config.yaml
n_layer: 10
d_model: 512
n_experts: 64
experts_per_token: 8
d_expert: 48
d_shared_expert: 64
activation: "geglu"
moe_layers: [2, 3, 4, 5, 6, 7, 8, 9]
router_score: "softmax"
normalize_top_k: false
routed_scale: 1.0
balance_loss: 0.00781
balance_bias: false
init_std_router: 0.0175
lr_router: 0.000571
vocab_size: 32768
norm: "rmsnorm"
norm_eps: 1e-05
tie_embeddings: false
optimizer: "soap_variant"
lr: 0.00303
beta1: 0.95
beta2: 0.95
grad_clip: 1.0
batch_tokens: [32768, 65536, 131072]
seq_len: 2048
train_tokens: 500400000
steps: 7396
dataset: "wikipedia_en"
Below are experts of layer 2 (counted from 0) of a mixture-of-experts language model. Rows are named router (the router's row for the expert), gate (a neuron's input weights, with its number), up (a neuron's input weights, with its number), down (a neuron's output weights, with its number) and show model dimensions 320-383. Each number is 500 + 25 x the weight over its row's rms, rounded and kept within 0 to 999. Numbers have three digits each.
After each expert's rows: "mostly gets" lists some tokens that are sent to it at least half of the time; "comes before" lists some tokens at least twice as common just after its tokens as in all text. This comes from a sample of Wikipedia text that the model never trained on. Tokens count by the router's weight.

# expert 15
router:511520456452490472477499477478525494505535512485455513504475493488439554521489501525526547488525541495491561452503505503549499520498477506487478501474469506513513506556473500511569471486488516
gate0:502479481519522507492510499501500501495494535474475513519500541510477516524464488469450521492501502520514493508492474506490491471480458522496512479521498454499550510495528535502511552477533482
up0:479492483512500509478545531468491490495509533480484516503489532518485499503474479450417482529494512503486491515507475526510515481515473500504488501512517466508534505499542452505531561500531465
down0:468499508507510504512514462538470506512541518500491520538524532471480503493505501486473523506532503498518562489460475479504500505515526533463464515461525505499491513532474472492494482540500483
gate1:506498532496519529522507508503512521504504555503512544492513511511453494540525507450477510496480489473500492509522501468500532451517452533500556458538497512489527493508527517477519539487575447
up1:435485523482495478503516498486536495487466494514446519473505542466489476477485493517512448468520502547476515520519464498468530494456511542469532496542483494520504536448497487518515494474505500
down1:473480494511509524504461525502530536509497528508506469504481467509527476435470508571501534532550474485485507486520511498501487453537496497524540537536532517476524520536494528495477455493451534
gate2:490489505485506509503524497518550548481496499523504498493508462512518510543457494530506568465479501480574477510487541475432534494445510565472500492509540511513481485454491520525502513538491525
up2:508464484525501479524461534488490477513461512481503509512509530513497475467534505478497487512508511481469510499522455561556493493552516444514491491497498499467535522531506482489472512478537456
down2:563497510493513528467491501498504495469500498520535490523532512526480491514485511492498550500507483517522491515525512470505497500517477514478491419548503507508501529490522453511516479471471502
gate3:513507509528509518508530507535494539515507520537510533521501509475486493489514490456465504452469455500524495533492530477509518479501484476477542487517545493504527481499519531490502561484530452
up3:519495503475557468490506465508508462514501530468491555481491507501445495440514455481542515501503493412511519472505501522506510496528529524493444510510519526515535515538501485515486470497523529
down3:504493444528471464496496532519518508488524510481507498492492497536522488497500491512475496530554489471492516507495491499513473510463484484479509507480485537468490496503526512506498521541520587
gate4:463509503511530492485484498512517539480468499505518520507495525509492478533504472488487503510488492493508468494488469479498535445553469511494519481529521508503490517528527530488511507507541511
up4:465490553545509481484500454530527494509437516535481533457468475523502488539527456498499506533538484521508517500483471528519520507505523485455481497466513505474461483523507502538487490541488506
down4:510528504519523481527519458500484517522485485503484496483572467504492474544494495504509477524483473515508455476543516495494506517480459504481485502474481539493471514485536469496496517463521511
gate5:487483504539520534496523517515525515454464545531514528495493537530453483523521517490470524490462489489526510500507508471525533465504473500494544485534502453523562506504526559510512548497517445
up5:544475487486490461486520475474435469474510519491503482467491505498491531475514475486453499514493447468494536490515506470460534516515535464485484520484537464497521484509494475535452494555492468
down5:495513509472512482498518447504498467558477462489527460446527507502508529501468485503515463505506528507466467492492518515504533514470515483471493556506522474506524490493503514547496501444520511
mostly gets: " Preceded", " These", " —;", " white", " |", " See"
comes before: " ", " \"", " —", "′", " Yes", " −"

# expert 12
router:464508517467487452566495530450471530511503477506520475466525532506486489446476498519520506480534534498490532464501525515500502519488516507527474530505500532473457506511495484535501448458514537
gate1:507502522526497503529525518510488531502471529485450520485511506506488522485473512506474523491493449524530483521492513521535515485471465500511539457535483461529517468494530549533502551501508479
up1:525513506507501530542456512509472529525447514516491483517488510496508519578497521475540564475513469527505481504509484515602466536472520505510486507484507439536523459477538518511482479477488507
down1:484478446501502495467529528475525440538528479503523496510509515488525483519526492515508459527457518464504471498452509471448527497537472486495504504474508492502560503487547504461532485464503432
gate2:514471478526564495529530522517514533471475543498508517495490526516470494497496502493485487502479465512547498495491497507518523455478438553499504447533504488477538484508539511504452534489553471
up2:513476467487538471493497512458510526527494547506478519539476496531511497476512487481480470507501489531554521505468478513511514535480497528502502518508512488485467484477543503527481501552484512
down2:499472467463519518514523513546518476553488463524462539542514483496554554495471479512491452493523504508504521513485490479510467494489528462536501459483492501475470460509523519489514511547482499
gate3:533456494505545489532522521535501497492471560510521544508490547510491519519497491497451487503509454518509511516498525482478542439500469521498542466531508465520515483487533551520464524515521454
up3:547453506520493490508520483451515485492530478526494405533503499496533526524502519442515508528445454491493508517499477520557474483481522530469527524460498515489471497501512451479517501496485471
down3:526484445482496512531468555491494550468517529492536470461492527506483494514521482523461529508467503511516514499499534479505452531484486528482502543535535473528488529523560548494495498535500525
gate4:488499486535495489469515498530489512492489495501496508487503533493484501511499477444485499520472420515496501502490484497490546480511509526491529458503510488525558494508524539548514530499527473
up4:510492466489518566515532481461535466505481523480535532529486464517480509504536474496481529506546516504533476512510504480561486470482487502492491502504521471478497519509500471465503490534458496
down4:515529507502511531485510463470518473509466510524489485531486483531503553542527482473465485511501510529537464537511518492485507528451463489520480487474571519442473521474478503470495486483535467
gate5:512473477496517519544527510503529511491482550511486529506487501496482525491507509501471479517480518494532503498497524506516552441483471508492530463500532431499564504514539557500514527492525439
up5:504484513524486468504462543577488463495480496456497493508512494521479503511480519528483504514515521521523498473508518482461515478460484535531505499517467520519493512476482528514501487514502530
down5:467482532495505516507506516484531532501501497478522495509508527511547517522522462506535554498496523522520533490507490537542556498474489501464511506456531505473491525532513511502493482495537505
gate6:499469480511514547511511535481490485475480516508498511535492515491501478522495492502474498527467457508523514526501520529509524484515505486457556439529529490524514498507538552495486538511518465
up6:502473474472510519482515483518506478530469504509482487502483551478486492557481512487485496474473523500480545520505481522492520488520502497460470486472559461508493505452499485561501501542465538
down6:512505500537464495537494509469552512496483483518504498532487493445506513513471521494537499438457530506547498489475499519541487487480499489466478487518520496484548514507487468513511508505527478
mostly gets: "201", "199", "197", "198", "200", "196"
comes before: "0", "9", "5", "8", "4", "6"

# expert 60
router:531549523482479508464481489537485489547498476476444504506552507459536513497489502488503461440488489544486522503410494499477481519572505436515503525509495546482514511537470494502534487500514461
gate0:504474479534526513474496501474539501494472518500493515443472513504463506459524477470510503503477489488496524514513513490535524459476477486486495481508493485507511476523513540525503537486537468
up0:509539513541529504559450516507486520529521519467544493521530511550498499479509530509471506513458502536514510494495482503497477485526459520506508475491502508525517483544477487523512492435511458
down0:524529482497485499544508488511498500505490451537515428463531498490533552481433473492483529523517481492483534468560499538498490512440481464473489468491510455496496499523456518504529505510524467
gate1:459456510515525521534524493525545516456451530512482537482507469525507530520543485501468540518482503504516523514515505469537488485473523515492513467525511455467545503539542487505501513525487451
up1:498533481506449526505492535519496521514446498505477494494486494512443518467491520475556481524501504491527507504512494497554504464475490487523498470487532487520529498464519515555507497463529507
down1:511517492527536481470528447472469454507508524530539442466517479507513506489489472533519498463502501529504543477535515517486481472551491487472519487503518501528520496499506465533545481504477479
gate2:483467473507515462524531502502515495495518551509496547493487467480494519485502497513482494505468463501501529531512528476528503473472460514487528487520481480491524491489521520509512540491538489
up2:512500479470473467512514471460500534496474503523465519472511506502466529536508480431452519557484489502522495466451485494474506484454534514524462501457516512503460528445482521528503494491495505
down2:480482458533508445512491503529501456484483498517473488494563467487454502432482523533519500475490503513535467528478481499487507459492515477484525491471508520506504479529529505468495493520481433
gate3:508454475537527517540502514505549516441469536518487533468489494500506504487534466486493521508495467463500524505502519470506513481463481507494506439481506467505497469521504517536508544483497470
up3:491511492451488509478496512549497464522512492487495536473545508479458546509524502519468517501474510512478457509468535478457493545497525436543510495487532511533511529510500483510507464508477501
down3:513531497536474475473429514498523551527447472491468486514498508458522499469499501528508507508498463492473530509481539491533506512512514536493500474507530518498506473481498478481522508497484466
gate4:505478515504504468524538519524505483507467517482470505499487530527506518510521495492517551497454483509515484518495525477502509469483560505505516482489473490511492467512537505532512494502509509
up4:518535535484512491521499511499494473525510525466445483483483543471530500521508503482502549486462510527496530525513510482484500535535533494512503535473475490502502488507536467517506463534517509
down4:515546508550491532503489511488503440522449472516510516480499520518515518535522525515507490531532483494526576485458525454564525525522534473515470464486533524488489524491503504499505501493488561
gate5:459499476507550548497517488515505480461518544506481529545479500508500509479534488515488516475522488497525536521518514495533491484488486496497489450540498465446575489516540520495505498490524468
up5:468516537518470495534499461535481483485508480502510475492473523453502480508543487484495490480526488509500476505520466540454463498527510487548493483482475487450496446481471480466510474472481542
down5:519476464501464528513488540503532479475473503491546510519457506491520468486518515477509523518538499494468508498470527465493493514460472526537525499493516532543505520512518505487484497481481489
mostly gets: "ton", " York", "berg", " community", "ora", " Mary"
comes before: ",", " (", "\n", "'s", "\"", "\n\n"

# expert 41
router:490514519489506515476503479549494547515521506464473505522481495481551476462480475530475506526536454496471500522468490487473518505484494500551473519495449529521518502527533468480515480496460493
gate0:495489484512510466530514520505530510473469510474491527489499531517520507537549561437457504485457491514513501516532505513478536433467492502507523483541497479482548486505533535526482532509495458
up0:477505501497521545500491455546537536471506502501512539515481480501478494491508463489547473505500494493494526490513519489546447525470507520515496494500522503481468484507514496498477506475502516
down0:466483568531473512500495524557522562486487472501497509511450500500476482468514487516502507521476475499483485467554506495490472522539543523544500528501485491512496490492483483517516469457535506
gate1:485479509512511540523546515494500492484476521508501507492477535540463498507492517519535507503503491480528495488504537471524529526493478497505520459523499484471538513505552534511490550465517416
up1:507522501497495510460500474478549477490498521510491484512519484475502476477485523477497503484523496547466512486472487519491488512493481492511458480494516550532482474516489497515474441493510530
down1:552508469527511497494476512464518466491465495490535500465504507485503519514467466450491513475497518455484493480477492462508533514523516468513535541509500520502469503556505484469470503506501519
gate2:531462499509544484547543508534504471466489560522459515500510498478511518522512522478496518508472478492516526525519522476491516445467499507518518455552518469475514516519553526492480532489530482
up2:487457506529498508523535505544474479551507487556514498491470515453511529481489537502571510515497534498497488519474538464463534514456457476502499523482489485496526536489494526461495499513486498
down2:545495482499524499474499546464479546481473513489522472520533520524514516536526477475527522511507495490516499510498468538504518469521461499490506520532565494507483458536530476493478538519475536
gate3:507467498541515509539549519523472484483511522476479527525480527489448513531567512474469531497478510514517485509472510479528530458488482522524492469532512491483538487501526527499499530476525472
up3:527501463471529493496474505478504517534510519522504485539488464475516492515515480516499477501527497494525499496473508492531528466515496493468505514534482489494480518485517503502468501484530503
down3:517487473479511479461485492499506451547507515498500480488465465463515475472524494530524502485468494526486486487498508537547541593458532508523492501525508535460489522521508479537506477506512495
gate4:500497516510550509499544512496499502469486529517511521501517506508486504511541499497453480482516510554544511534540561476478567468516514528484533491514536491479528497493516539522499528468512487
up4:514470495485473492508504486474513479511522487507525476470489467507499497499480505482502516523495499443483515474473462489518463525493482494490479502500506437479508454535519447508481479480490528
down4:477507508534482470518481510474494525480462557515523508553498475479448502484504509527512532497511509557513488471536494485492484466462518501453509481499507543493471503487533499460491512488517491
gate5:489499479524500509513510493537488504493474541522493525505520521498451493527501511484457532522506543499532501539495503494514501484480481499497527470534539472503498473480501507540507556483507463
up5:552459497491493491495513478484483475504483442492532487517477514526502510470528440465510451471533475485529530474482505481535519533552514506494492488468489569489526467494483560474529447485534538
down5:490482509521531535495565511482531446497512521507545561547525483521483495544536474507529500490502478446502476470498480501534520533500509538493490480502492515520460487487532448507518539497565503
mostly gets: " role", "ensis", " production", " style", " hit", " rights"
comes before: ",", ".", " in", " and", " of", ".\n\n"

# expert 48
router:500502544526433438523497495514498438507470488452502510501532432496549512473484556470488502476506498516516494478517564493527509481527488520530478504474492536523493566464518484499473489518510493
gate0:545495482550515548507473499457500502495505516495474482518465442570485457487503494494450530507459468470520488476499499496533523496471479549497568486494488497474498479486549467507489544445515470
up0:514493486523495510500475510479525488506514502484450473540488443558476469506472502534450498517469482479491481470521521516519507503477455543502541498481495503494495493473536467517478514453505497
down0:447529505500518521507459475485506497530488517464500509548501478491507501485521469478460510488503486480507500514469482580468484537488519484500474502491512497465484512501525499484469479483503481
gate1:505449496518529510515546486506509506447496525502484503492474555508476495547538480484485508513494463481519480501529493490462544457511472516506520477530517460502503485548545473484496537486512486
up1:537495507461496501495439469519517519508468549492475497472470458521514478490475486516498483458477486517520514495476469515480467501522525540481521493477506525497506495490506510472517477509485562
down1:493500461456494522507538509500527435526488505480490489483472547505516466516497523507484488504510510448527469493509507558469491508501504523469532485513478530487474453495475449534526488498480496
gate2:524516477498480491505501516477479541465538481455482495489538488495530529501531516482485504513510494453498455506534493505577505500474506551483476499495487481465469523511497487463568518486490492
up2:458475522483504495523528459530524480518491508532508523532446492501444461522449470505507486510498500538505509476501507456440486483512510471518518484481516484518531446491510536527452492504499495
down2:529457519531537489473505504520529537483509541524483489522485503504502512489491496480504545509515501498530508478484500493560462473525495526507521511517463524495486495547505487511446497492522516
gate3:466471451506502502530545451507557496503473559490496492490493482526490532533507515505463508544495478485520501465470526498497543490471462497511539449540487472485536486487497556484488518493535495
up3:525543524508483466501521566480520503505538482470507524505471494467482472534509450436499536468504498509506530525543494534493492541512503466447498493483484515497456508512540492498541515510533436
down3:472535505450484466508437523484458523510475475461490496503512540480521526521499491508503494493528468495521501494486501516518519550534506507530536483520505557482517508498487482490542502501506560
gate4:506502491516523536505529493510467505512465522508519517537521483507512506538524500522527516501482496495520505486487484486489487504477503499493498503509478472497477501508517531490496474502473475
up4:507481528523489473466490506503531504470532496496484507465492514484492489468451504495489486535518504509487491512463539524496516484525494468492498494502503537485504510509482469516501516494529487
down4:520521511526491480447494509495485506443479519520522520539497466518524485494502543535551484454529463493514481500480492491505525444533487497532525531512549491535503508482519510484508494499484488
gate5:494436435532510469521528489531523484496504513515475499505479518525494500496513484500457544505499460468512505503502528504522530487484475540498504502540509497461494499535528516530509542479519479
up5:526523496514506520475522529526458529498500555500537539482489494509498480539514493449492486495530444489518474482472445449493529479510477524470498497507483472487531506506526463498477496490518482
down5:486504523520506478494507521507527478504475521510507492476505515474534476549527493542510525508492517485504502470536487515496515488467513490511477522569520474483504500488509481506516501502503423
mostly gets: " &", " -", " ·", " but", ".\"\n\n", " –"
comes before: " ", "==", " The", "===", "The", " \""

# expert 55
router:521503501476510548500494476446471518486520458484500481483498519527520527481493518534461433463483509483504484480513548519484481498559517490570490472509530523484498542494503503476492529541473544
gate0:493504484547525532547527484550524513474461533505473550504481544476466500473529494471498513490514490528525457540536510494496524488477460516465525490555463493507512488519533532506499544494485498
up0:514532477499494467511529520532526492494502506510552502455487540501475529502512412492508519518476509495510525539516500540534484487482535515464509472555514497521515505518514533511499529504522497
down0:520546488465471507507491495522525501539487462484506498511474508530515526479504497540494532497443518488516505477530520500507490487527506492513502488491492511469521506470470538525526467487436523
gate1:530502500505531503514542499536497446484500507482478520515510499487485481500503495503459505490511479515538496501532527468484552488487498453487516453497465451527524485515503505516543541516545458
up1:518537456493517522474503490509468518468512520513446476522516490475510509528540472481488562476454493505492544478531545494491474550526530491502501517490452506500492502476494500500498494556512537
down1:503472530469518500492496482471481532499553503507473492514469489499486493458539478496514514467481491468489510486486463520502476521506509497491471481507537502519542545537495465490525551480480503
gate2:500517484510553507503533509507505524507476486508501513535505483484476489512516480487506495504525492497524472504465524454493479488508499517488507504537516506512522464502540550544512528511514499
up2:489505493502467500501521535507501504494494499519419501519500525511483490478508503484531534507511499481520511490542520505535517510492547538479492489516468528544498513542536515550532491483500475
down2:446479471498462501471524497498487513535466536479515517462543525538492554479502505510496520507527495531521454497550483480451510461467501483491503537500495471478552529492505516540461453523460513
gate3:476472506523480514517515485487513497459478520513491525506523514482482520500475466477476512496513492510503499500499505466512526426467477508483499477520518487486521464534499533497461527458547459
up3:488483482538455523475496522502516506516497487545488490479501524494471493505446505488497529499490513497487554455523495512470502485505438528455510494539524518443494464465495508497492501444519533
down3:501485490535497490535459490535508480488490491499496505483554459485474550490518472526521487546531513521513492491519486533522481458471526532496513503562523497528465518450482508511483501484440522
gate4:490512513518505497509516514480511505474444532505485526505469515528480516521509491479457522509467468507526501540500517481515524452490490500527511500540499447491541455525507540515531504506526476
up4:476453463509500497534513505516531443509471501477482517479519488528481524483488519492532516493518525496534489472483450519532507490480482508514521468530502471455499484482549506464456512487488539
down4:497482522476447503500446493459481534493507489490509537510505534535488453485490535488523522521525510516482519528507553504458518493526479539474542493476509507545511489497492450519524471495527524
gate5:488512498515520491556532527515509491489443534500482539497492501511479465515509479459500501495480486505494524493484491464511532454467525493503521454584514467492522506497522494503508513500533494
up5:439506477509466476513498468459475474526498495518503478515469503536502493507525490509525467519495485476497535482491508547496515491510519499467499521494480462478463496527486494522523498533531514
down5:499531536531529508486502453478490497535488492547525498468496514513504458505536459530480494487488489508491475433543510513499510512464448506502458491511508472519506445527508500526494512496487478
mostly gets: ".\n\n", ")\n", ".\n", ")\n\n", "==\n", "\n\n"
comes before: "-", "|", "==", " The", "===", "The"

# expert 61
router:469476495442501463497504501484498447504500498528502493464508509455503516524522518478496540451482498520477508541475492517509523522479487496528499492462504530503505540476511487512507504481505503
gate0:458507479512509447516518498514512484445462511490531489491493552460468475476469488493501505456525510466557520483520526529480506506510499540487528487493541509489526458516508533531515506488559495
up0:512514500504473428501534505495526487449449489495555498503502488498493464475508484484503488485485535471529503435545546502470544513531506480454463534480541533521503450459484496505507507517522503
down0:492471502465502530504483472529534493488491489467528537472516487496467476468475489500457512509515484492499514507486457457515566487469540500488525513513506534479513497499494491497476480478489536
gate1:464435469466514521500577498524462473456515471491523558462518471506483501532510534502433483441503518503503489490512532472510488510493493463540527491457507491568492489538482496539488512495505503
up1:533536511508501452496459504457530551513496498489442461513489525518519503450495428501549478535520497497491510514489468448507523464522508521474477502527512523464489521470503501454521483487518506
down1:558505466478512494506480512470520519480477473486460497521473493469491475483460463498508505510493481509500468537517499506494491483508489523490510454467518515531500471522550517503530505434518518
gate2:486514505497528521498484473528486498494522516490506510484512459508469485549513510497458473510483469518477495504471512499491469490516492506475571492497522519505541520501520512518463493516516497
up2:483523520500505537492483497514489515503528498508497499483507466498471490522525517493492465491475464530455486511475507499502480486512486502467548496495514498509522518496523517501456487499508515
down2:488528510437501517484509434529494468497500467452506487481509472482489484491473491512460514490519482483474522520507533513510498509487508482478483544478506509464508534468514500501511485532473530
gate3:513504496492560555526531494543483516492475540517494516512480499530457490506460493475485527499491471513538500512520493500489488442489491533505517456533498485493484481478550519528479533490494487
up3:545546542520546542528517512491495468520510496489473442463479503528469478495456478498526485536503533494516509489523427522504494443548511541547485490510474502477502506494488497443498495518491510
down3:482498507502495433491530497522463514529493494508497478498496490521516503466494509503476481535489537490555517497512480489444515506475504489530505505462537468480510496536492490502515499518503555
gate4:489488498508525517510513509509511504476441521511497509508560526510497513488545487459463488484503457547523518499501573479493491480479450488497496454563524510476543513491527510495504523476538491
up4:542533508498476469481520497530513535503552498503496487480458472490500507534445496537501501532520516440497495517476474496505500460518502498502516505454483455525476483516489511496504504527476490
down4:465520501479505525465525474544513492477536491537500501490462496467460527533493532513512528485520494532504484550503470515465499481507486520518500492477470505473523519517494502510480466480534502
gate5:481491499519532463510529476515503523483505538491481524513502499527469514524502504492448485506475471487519489480495506506496510465467449513489526463531538464467519490498545513534460553476520456
up5:475510532511513497500537506530527476474495509530521486498483522553463485482505510543508507464496501493485468502494520540501493485481458559526486509524487487541508512497505521504416529432485531
down5:561516505520538492560510478496484495568472546516492484525471480513531495550510518504512486484496485524465528545475521519503485525493502527528474508467477507532524510493520472505499486524491544
mostly gets: "\"", " After", "°N", " ft", " before", ".\""
comes before: " ", " \"", " by", " -", " he", " The"

# expert 63
router:474506468480499502518504519479505459475530526502502484507490510477510539482481494526501502480498507577511504498557523487453501509463527513490460503472471493484487538509490471506534489543517499
gate0:486490494519504501506537524532546504470457538462491509516504501487463540494487496480495539479481458501519512545499491503486534438503475510512531464544530499547525469486524571501497520488500475
up0:499473554488475458527458513548481547543481488557526516450493436529503509472464511480434494548504510515516515481491497508519479501494498471484473523511523471488462484488484481496525472499471507
down0:511523491520487467515463558525484483529506491465521515484433500481513490507510467508580501518472494520489522497480493471494525499504476499459523496512486514507492524475498541522475501475520497
gate1:530483471524521478498550492533539509482462539502491520509473497504529513502569552465478509495492462492518506486507507495512501434517458502476557473515504464485531507534531511536488529492497477
up1:557522448490476511473513512468497495496496498507503460469485536506519522491536551541501489485440504501507537449536522492494502513527502545523533518511554481496471497530502502526519475476488549
down1:511512481520492478532477524517512518499458469485463501491550548522478524534510512496516487510520518514482488495506499480517497493504498518468517502485469477497490452490522512532496492547485528
gate2:486509474491508498512512501518489512500492551530493494485480492502482521492490497481497469522493497502485475493528520483471493472508494480509554507519507491505525514568530497511532517529523467
up2:498489463504520484498496523490472489491504520493466507464496477514547524514480500512494486506494492481505463513469539481502514492491538480471537507529533525482510504534527520485485515523502480
down2:572491452515502549489498506475492479492513530477490528480487506490512536463493515523498479541511520482505527473482523511489529481490499468535496558532501518500501541489492519500498480548532503
gate3:492479451529533524515529514527478512482467545504498510518512497482448493486498491467519475511501459502513508531494501485488523498468438521485526443530518479510532473515545523519495547510522437
up3:484521481553455480493504518469457511504493536495491468517561483476483564456497505541528465521503516505457499499465494449506516495453486566504476520496515497533517515538493552482461497491479488
down3:453493480518524500501493518514469463516522522537535477483481541500479509532443489508470534508519496525485589461518536498486506460535492507497520488465494499499497539517494483523506513511497457
gate4:508496525502494526540537506508512493487461510520486500522466492537511500504531522512506537475496507485530510505503498560488491505478500491428554481497501501493504492500520483520466527528503471
up4:483518512484487522530544505493499485493472490498502533488459509528498486476545515504486534488493503500534520484503511536481509521486501487467555486479495485477507468488516479544480514509513484
down4:519515489468446504476509495473478491485487472499474547526485500481518468517499535511498495465464512474452466514479487506498436508506495507532531512514510515512476523506520508512473496478460519
gate5:469476480509506505518500465502501558476444464520464518472448524457477497499501470518528486490517531513501480490501473471534537493471488515515526507503471479495538507521527483495501501482494527
up5:443455478506473478500516502517483514507440476492444514480463565491490493525499465524492483514491510506494453489485484465501542503444468498501531496495471493484521501528525485538507498488484505
down5:514468536516510543489518552511532519487491534488530531460495556519526463526454531495493513473498513508476499512567494499471492516473524492500507475547508465492523524508503490521530516509509455
mostly gets: " \"", " =\n\n", " but", " '", "==\n", " (\""
comes before: "-", "|", "The", "==", "In", "==="

# expert 22
router:510508566512472480494542460471480500523510538504538486462514470504442483522481482487517447466498499478505462497507533490499464507524519538472488519500489533516507524512501483511521482495454499
gate0:524455500529527508510528490527565481497489561525520508499544502518501465519563522476464526521509519543526495475511530467525520499486463512501526479492462469495485539518499491452476503502496488
up0:515467486516518526475497480499552497517534539549548496492489488521454479506533467476496530541468508512507505481521506483549484514485511498493492495477439480515498544523491496472484489508509493
down0:527519467491511473500497495493530434517496530483495495502554512465493510502504520517493500491507521521527508496513519490466521493487512514493533510491458510460495488495420499494455526510490480
gate1:540515498506470522532480505495514520548495522489485532473489505451469488516489501484484514505499467499477586495484500461473532487488501456469495497497482502501499478468514478474497531483536472
up1:454485478502512493432551504526454488455497497539499463553481510550503505480541492521515497472507516491533449496523503546553471475493481531535519477519527498503529519529518534535514513509482512
down1:507469544483493513505484516508508512496514489508517464449493479465536500523508529484560492515531490496487488520477491494480506493556457447500539483505496498481442493488501532525472512514526463
gate2:502496533520540499520522496532510461493482555538469522542490527513484499496507552489455510473482510503525493490479537484503546456468488527513502471556516470446518485515519539537489496498505484
up2:470487531500499515500516473533449518502477522540495501468491490461474522503513550514507508497427517515527475527491524502525480539507471512476488500494475512508518499472483452470507484449506447
down2:497504506522485553471493488538493527426493481512485527519517518469460493485508507493479488483509532508470475458501496477487456447512444491494506474486517476493504500509527483531498504498502483
gate3:493495458472525503534517493522518556479480532505504529509500483501469506495482475475495500494451470526496517504461494519464505443508460520472527457530516495482517462494534505522485544491526469
up3:483532467457550445465482444494485504498488466492518472483525490485485477497508495486512482490509476477468526497504455485486499500508506523476480515484484518522513475492513428510471487476514526
down3:503539509496462525489500539493557548531547470493487534503472510508481484556516509501464519516529507492445485509505491503510525495422482532502475499464514475527539480513508503527507504495516503
gate4:496455507507557471516533504526517524469472530539473501501503517482464512528515474492507482501475448497492514514520514505508543481492480528488521451514493493462507467490557512511497532487507490
up4:465507507517493507483457491531511489480510471532531469471510492499516494493487462543507503517477493501530509562469473505487532518504497487546532495480506517477470480525493531504519516501498508
down4:501483503517525489481475498468515489435524487520479495483526551527479529496514538489502466503497522450526494465487457474536485482520490508453531538546468506465509501464498474493479496535527513
gate5:517496465469536501540505468518451490466496460478478493478450516502442536505467513479475486480503517495515515509524470476524516488483514545508505508502481500493513513467505546513526499524561507
up5:461474531538480508476500527511527492528509561537516528513545497499544473503530522517521492534506494511498463501468529517485513488497476460491509475542508465472497483535493486504484514503463459
down5:500470513492443479487553479485495492515491495486499537502505494517511525522480510517520506498505570530517508531508441439504500488522478517489500519505504477491465478492538535507489523487484489
mostly gets: " between", " through", "″N", " across", " around", " together"
comes before: " ", " the", "|", " a", " The", " —"